Experts of a small language model: 12 layers, 3991 steps.
Below are experts of layer 2 (counted from 0) of a mixture-of-experts language model. Rows are named router (the router's row for the expert), gate (a neuron's input weights, with its number), up (a neuron's input weights, with its number) and show model dimensions 320-383. Each number is 128 + 24 x the weight over its row's rms, rounded and kept within 0 to 255. Numbers have three digits each.
After each expert's rows: a language model's description of what the expert responds to. This comes from a sample of Wikipedia text that the model never trained on.

# expert 61
router:168106131110114151098123130102106097158102129157131137099155134131129121116174143097155131155168158137108106110174082083130071118141123111146154106116115099153105132102104109120105138121164126
gate0:124132143127073138124133134136125119139119110104128163139143143139144152097076125094167090127103137125157136126132139137104095091173145104108124107114137136128131104108170098130154097108096101
up0:125145074159102133110165166135114121121159129148160116162126119139102119151114147153163100134112130120093124141104102117059145128133097112138128129098145147125137099153117144128183112121155092
Description: Line starts and score dashes. Table row pipes and list dashes at line starts after a line break, and the hyphen between football scores like "2 - 1".

# expert 27
router:188096122135129141149177121123121111121110122146130116090133140123143119095155131095137068175147160143116134106151114109140128121141112127137145142100129082137102122145129123150130157140134148
gate0:117153104121100117102169114148147101131134118137141161145118169109137134129087132146161071186125131109132145121143147128103137101163140094101113068113163103102099064136121131165132097111121135
up0:129125136110078104104174122131115107110134106127141123155126119133113135151129152148140089158130125102094150134166098122120101101161088082171118126115145141135116119117136144124164157114176105
Description: Mid-word fragments. Short word-piece continuations inside names and words, such as "ailed" in "hailed", "oman" in "Romania", "ect", "ich", plus Thai bytes and table digits.

# expert 4
router:136136108133167094089145091132127104148116151142123129115150161085104120116105140154136094150153137131162112120167115106112073084139104120137128091103131102170107110119112131107150142151134100
gate0:119106115150104115151168127139135159142117120132141153125133135167156153089101115116161079108093111152090166128101119102136127098161147072121107139120186119113100105128201112175138102108113138
up0:146123097167086106105194172160127124129148100136148097157161125118116140134114163149119063140108139105134166146132096105085164099148068076147129144109171146121099116152125091102174131122133100
Description: Hedges and copular verbs. Copulas, auxiliaries and hedges after "It is" or "The name is", such as probably, possibly, has been, can be, known as.

# expert 23
router:168114123155119104118191100111114075159130132174081100084146137146123122106093131135133130101178160132137137132125105111139121114140169112133176145119082105147099113137053098102128168114166158
gate0:102133098114099055114139132117128141159131093126133164147090178157115157139073147136122067155149103110124144143105129105128123131166158113100112114138130128099097110138154118124145108096110119
up0:125086124125084110112159120152147125116171121101166120160148130109112091154072111164165101128124119144126116136148115123113125090134108117167125140125150147115106144125136138072145087119154104
Description: Linking prepositions and thousands. Prepositions and verb-preposition phrases linking agents or sources in prose, such as from, by, between, created by, plus number pieces like 000, 005.

# expert 38
router:166080156108157140115163110113106119112122158135114104092143140164122093076120134172151115167171160134141128127115124121142087095114098136132158100113126100153122113125111086091131112134161137
gate0:162142135136082116105124171155145122147101106131129146113120149131165161119090109108144069105095144140140139146102108116132142093154135101131097097110181149090124111113158113169166126150115142
up0:129110093160107077079153146143103154099164109133160112146141111126098092161144137162136096120116114131097132115129135151112115122144110133144145131130187129111089131123139076082199121102152093
Description: Preposition to. The word to and its fused forms like ed to, returned to, back to, moved to, usually after was, were or He.

# expert 50
router:153132113108152107111128097115157130145140127139151102085139154094115123147106143139156074136123146141151124138122113080141096108171149147147123131127152106153087146134083135145140169156134116
gate0:122120093082104115139119173151122141131145106100141121129177144150156119109066133124169098119080157120151181140104127122117110098171195105111080096111151151109095112132125097164122104074130095
up0:150107100118073087080161103149115106110164110111148103163135159114110118132124168177155093125118136160112110141144109120101143094182091113128129129131144169144111119127154127123172120147143101
Description: Foreign name fragments. Germanic and other foreign word pieces after a capital letter, such as Deutsche, -berg, -ung, Sch-, -uke, often with umlauts.

# expert 46
router:164122134096138146051098118122105046141114195178163097105108127142097118125169135117128093106137156124147094132102125119104116088181146138091101104127121076159087159128112091107141162134156126
gate0:124118159141099119136128152155152110123145097146164132123115148143158154113082107080160090149111113138139137095129138128122091082154141093104104096108159128113082096130146101176166081106121124
up0:119118108153089112122182133154131126110157133139149119158121125132101086120091143162177087131127151128108143151141113136117143120150092092126083132142160146137124124150152122132166104110145080
Description: Topic nouns and ordinals. Section headings, ordinals and topic nouns after "the" or "'s", such as first, one, case, application, species, election, See also.

# expert 0
router:159109105088182104098123124093117078144129159166131136100120119132131095119153141151171118119161129148139140117169118098138115108181170108146132103119092133160095155099089115122131166154164121
gate0:107112151133094132127109126149171127170119084117148150135131171141148128108100145108124104127103097122128143131140146126116100106162146098107091087118149138104099092142162155149163124081128128
up0:141096117161082090115197101154110120089137118111169122146118125146109087145110131170165091161121117136119114150138111125120126097127053100170108120105140123098088133137157123126162097151122062
Description: Agent and means prepositions. Prepositions introducing agents or means after past participles, such as by, by the, under the, using, based on.

# expert 20
router:147095107089128151118111074120183145173105114155193088107167135111151093137148142175131094132155167145120141097107137113109121157137125150165142098128089112158099132127101125136137111132131121
gate0:106136131101103118172154098109166115127173126121150120137137164086152153116091093099151090155103127118113150171138124122161141107123150118124143117118140142117100082157168131161119082100123176
up0:126125121161092088138169126140111136108153161115104095144134125084128078134123136141164124114117132154113116136130132165107134119147110126133125132106157173119095123151143128135163119128155090
Description: Government words and year pieces. Year and number endings like 024 and 035, plus political nouns such as government, Congress, capital in political contexts.

# expert 10
router:136114137104150139137133120101134157147102097163135080130144118141099105131137139136141132132159133135124152139144116110132110150136132124157150092141138079135102164122136085152129140140135137
gate0:121105080124096113078129126133142151114116095091161165149156133137183107134073126104124094147134124123153149142125147107114114111188136125089125105112149135124109086110138115130137091085113149
up0:123098119158068105096157153137148155116140129096145099168145152092127127120113160147152132138141118127088146153131110130101137098193061116149108156103175159155128116150147123115162156124125118
Description: Outcome verbs and prepositions. Event verbs and their prepositions after "was/were" in sports and biography prose, such as won the, eliminated in the, joined, into the.

# expert 29
router:149102094118137106124127107080119106156095159162167091101165138161136080098156135135142087133134164147087124151144103110125114161135131088129099119108111126156119135136127117112154178125153110
gate0:109141135129073118127143154131132125131115050115171137135122171113144125103076109108124084150060133118147144126149144121116151088154150089136144051108155097099101096139129098168137118092107131
up0:129121099158089086119165158152122113118159120092180088145105129118130124130113174170183121116098121160111145156130114138119134099157114136154122115099143163140083118136151119150178140105155070
Description: Capital letters and name pieces. Single capitals and name-initial pieces like N, O, U, II, No., Nob, often in table cells and proper names.

# expert 16
router:164111142131152127078081086114107096116123166147120065115134114103141089149128120139114141119131179180147134101117112095134084126151116123134097091118144112171103151134113132097131185134153168
gate0:145129119124131124150104129132133114118140165116120146164094170133136142111084130122151111130099125115162173138127124134121092097128162089146087077107178130128112113169166139154149109113125099
up0:103084098132118120100168146144096131122133115138183118136173135128086103148124131166149097140128158140086127149123103124148170139120108132147144137125123131143104132119116119099174134067132108
Description: Creative and professional nouns. Nouns and verb stems about design, art, media and professions, such as model, design, show, law, Director, often after "and" or "'s".

# expert 58
router:122124109136157117127134129086161164121129166171128117109142136143096121112140129133171116141151165141125096083164124089130126132160141135120153098115064084156130084089106130083142147146153111
gate0:101105112158101122155116113150107152141106122114140149123124104130157145114091150103182111139101153123162147163097160101127123129144133087114128097119165132103114135097155104125123094128128120
up0:125116113183118076100143143149119114097142107110120108165115131129147099095112150158161118131120096140129138144147119163119110136182106095166103135141136142159085126115128112104151084110109103
Description: List markers and names. List dashes, pipes and colons starting list lines, such as - S, - N, : S, and the nouns names and internet.

# expert 30
router:152116119123160139150176128126120082121102142149125128069155176131098112128116134131152120142122143143123133131140099162102093138135092128136138128135098081139091090130112115100131147102162127
gate0:129156150110121127149136164123110174147161089115134143155150161138160150087083109126160086152115133134145189160116126124136096111137124077069133097101151111116109123100143122130159093117100117
up0:127129125132103114118187151159112107135159121115131123176134118140105126135143147176165106123081153107099150116139100144092115110149080105146120149147145142145063116114122076141200101121149094
Description: Prepositions with the. Prepositions and articles after verbs and nouns in running prose, such as to the, of the, with, on the, at.

# expert 45
router:130111093117152127138149148084140130157149099135103128124149155155140109136147143153118138149146104126132134123163102127114118134154128126161134125141137114137122177099080101148116155139145124
gate0:114118128130107114135114128110101121154147092123124154155140168144135136081070136122172080117119135131119161146117144107150105085178149077128113086104159120087115085139154130133156097083105124
up0:145112097163118101093164166111121095141203112095140103149126147122093139160169157159167102130120134097110170156129119106117094077147120123152135098119173136181116095144136130105155121146150099
Description: Word-final periods. Periods fused to a word end or abbreviation ending a sentence, such as "LLC.", "UNLV.", "success.", plus acronym pieces like ALCO.

# expert 5
router:149106122106136086113103126121142111172139098163172107105148093116098125130148099127137116138146150135111103132120123100140092153147110113128126117112135100157119133075123119108125146160134089
gate0:101139131148094113149097122121146123153151139146138144098122160120160147098069130113147093083122144117147157140120104115120101127131146117110105131135182127112126140112151108138129063115110110
up0:121115129154076083103160142137106142134154139143126087140146115121089115124106129158171119135102141120092139176136106158120118115147126108167145146115138161128098076149133118130164113142164111
Description: Table pipes and headings. Pipe separators in wiki tables and math absolute values, plus section-heading equals signs, semicolons and hyphens in lists, e.g. |, ===, ;.

# expert 2
router:154122121150141073144121163139143178158113137186129095095145113150127083166111158143135114139133163177144135143120121138127112121162132118146168098131114121180122088149079086106125174128154148
gate0:126120120136081118151159136162135151142123091121143150154097151129141149099050145091135076150108103114114134132120148134105131100156159110136104068117140147141110088129143100117140112105132154
up0:127117118154118085088180164156076094120120097131172136167094105098097124130119157177161105157121105133100118147156103149123105091146092115161125139129145180135126142142145106112155121109146093
Description: Structural and taxonomic boilerplate. Line breaks, coordinates and fixed template phrases in species stubs, infoboxes and tables, such as beetle in the family, °W, Succeeded by.

# expert 31
router:140123157164169108181109089113136090123119140155133101117143130131130104139164117126097103117139142122147150135146113139147112084131142148111160124102101124156094139166098103139157136126155144
gate0:113138130140131149142107144123120171152095109113118141137114145138138146093094132096135101130081143129103137164134131117125099092170127086134141087114184129117115096169130098143138099101094165
up0:137130093143088107115156123180121075110120110116140117169136132111084100153083155154152103152125140158111120131139151140132126135184113104161118113154139133138133107144137103125179141141128096
Description: Word-ending suffixes. Suffix pieces finishing a word after its stem, such as ing, er, ational, itness, icular, al, and ried in worried.

# expert 63
router:146072129083143095067153118092150120121117123160152145104131128102101096138162143090147127145169171153123146144145086105082135139127073136156148102127149102166100120112114101124159143128148155
gate0:149137118099093108157112157148138142147173085133172178115103168104140144101071070071159117104111134125134155133109141121095116091153156109129141082117144144092121128099164112136155111126120145
up0:096108106137072101109190168151122119148139127128169119154113148152116104162126145141160092096114149109128152110153135158082145108158093114125122105142134134156108132112124106118171118138131102
Description: Heading starts and table rows. First pieces of headings and names, like "W|est", "T|ennis", Black, White, plus table row separators and verbs "is" and "was".

# expert 3
router:149120096098144033132126124109127125153147116119150130096158130139092088145153140112169093147153149137125124131133081113086093119175117159174158114103193144152117132102108117158141128124116111
gate0:132113140097104107136120111126115157160148120129137160114129176148150125108073101106173094115116124103122141130153137115092137095178143116093137073114152120121108128124139112156142106071119133
up0:156095121113105103095182175136098120129138143138169127173150107116113111139116125153176092100095132142127129126167143131102127100154089115157106122125143125140117118140117104117180111118120111
Description: Sentence-final punctuation. Periods ending sentences, colons introducing lists or explanations, paragraph breaks and decimal points, e.g. "player.", "issues:", "$3.3".

# expert 32
router:154119125087155146116142127116121078143086155129102094078142160137098123107101156128138112135122158155129142125133107066106088128126124127181157145120158113127120135099120117129151125149190109
gate0:112107124088120144135141142147125157137159132130124140125150155136148103093098092094120076136107130109133134148072137118099133103163168129129119109141185126139116083131147116160118098123074108
up0:144098107138092090125175149124113112144141116108146118177161131119116128099114163137125052119098154117133137160119090137110131126158104094154108133140161117129123111152160110133156128147149078
Description: Career transition verbs. Verbs like became the, began, serves, started after a comma or pronoun in sports biographies, plus percent cells in election tables.

# expert 60
router:147116079161127093162104139107142118155105136168172105081135139124123092134116128101172116137159147164115124140163099121108063114166122147185122093096106127119133124088122125128137139135162100
gate0:127118133110112129140136121174112104150142103154121134120125140119158145138061131139170077160119115103132120130149132122126090113142165113089129087104141151082099107141148134177121116090114145
up0:115095137166065067107141159175104115148155104160168086129128128106087133146105145190158111113083141077122162156162133160130157099162086119154144126114183143166093103154150144125176122120147130
Description: Sentence-ending punctuation. Full stops ending sentences and pipes ending table cells, often fused with word ends, such as it., ion., him., |.

# expert 18
router:156123107152155134153165107087126107162124117135133135096136177147153104116139125078148101146148142166143092146114088122139099131133127163120118107123166119121140143155119088142122126152163092
gate0:127123118135088123162137151141103139113166106103147127136124160120142155132115124135118116151115144128168142147126124136144096133143128124107125095112129132106091095141147147169131133103121120
up0:146142113137084102111166142161119134129139082148145138185106158105086113132108182166152099119115073135100135158158104146140142100140132138141114112121138160125096160115151106134181134136157116
Description: Mid-word consonant fragments. Short word pieces inside longer words, especially names in tables and lists, such as s, t, th, st, art.

# expert 9
router:146118114123166122110142140136142142160144128149115091112164114110142101155143151129143094155128153159151150146130127118108114134145124138157140130113135131140135122132094120118129161137156112
gate0:115107090114113135174158081153128139121152110145118152133111119125174143112062117094138072173097101133139162125155145118151155073145150091116129121121148134136101120131154101149159093123103153
up0:154134117153092101104159137145145116122122133144169108156094117110129116145133143164174089109118083138104191148170090153113099135135077095167105127109130141115099125141132136106179121111122096
Description: Copulas and table cells. Copular and function words such as "he was", "it is", "were", "as", plus empty or dash table cells in award and census tables.

# expert 41
router:153125134143155113133131096107120131164120133186143096116130172139122099129122151168136132104163147116119115109128095112094105116156101143150128134112118115157105160153128103136155123158158122
gate0:087126116129094108150153132138109146118155142097157109137114138104160138095091131088131113128117146084123152161085142133129146085113163096139128098105175116088101102152132096162129110109129110
up0:126077099127069078113153183176120117111166092121159090146131150113125111097118148170148104139127134145082133137133121111137128110150106132135104111129135165140083106125138102130141133106136111
Description: Abstract noun endings. Word-final pieces completing common nouns in legal, political or project prose, such as Pro-ject, case, effort, immun-ity, plus years 2018, 2019.

# expert 53
router:179087100142140103148149127107091100136112155128190149110151147135109092141168147112167112151134170163113075114146096101121108108161128146164119104103109135156098111069109086085131140150176150
gate0:126131083143124136145137165134143125097139105140148134136147173134151147114093098100134108151089143144135123113128158088137124132163120126140121095122144173136117098142152118182171045114124141
up0:124109112176103080092148141124103105141160133102156121165144122154092125162122140165145077125130159148129144119157099115098129092152099147167125131131152136151072109121106104111161124101158117
Description: Name-internal pieces and quotes. Quote marks, apostrophes and inner letters of foreign personal and place names, e.g. Z-l-ín, L'Escargot, D-am-acio, in rosters and lists.

# expert 49
router:129116130079125091115135123099120130154096185137127089096132145105146124098142159170131151125160154171099113154118071112104095133159158123123133097107122113150101125098088113119136165121130149
gate0:091136118156103132118112137151106156165098118107116146147129160148141162084093099133145078160128099109179149139126136137128122115155121072118146076099131136127127110157141117167148107118064144
up0:141109127134086101107121165150137084125144133097152103160139117152101149160098160127162090141088143123122144140144122118121123103127087116138134129123128175137135141136133126100180121150169116
Description: Geographic and land nouns. Nouns for land, water and regions after "the" or an adjective, such as surface, area, land, River, State, city, Road.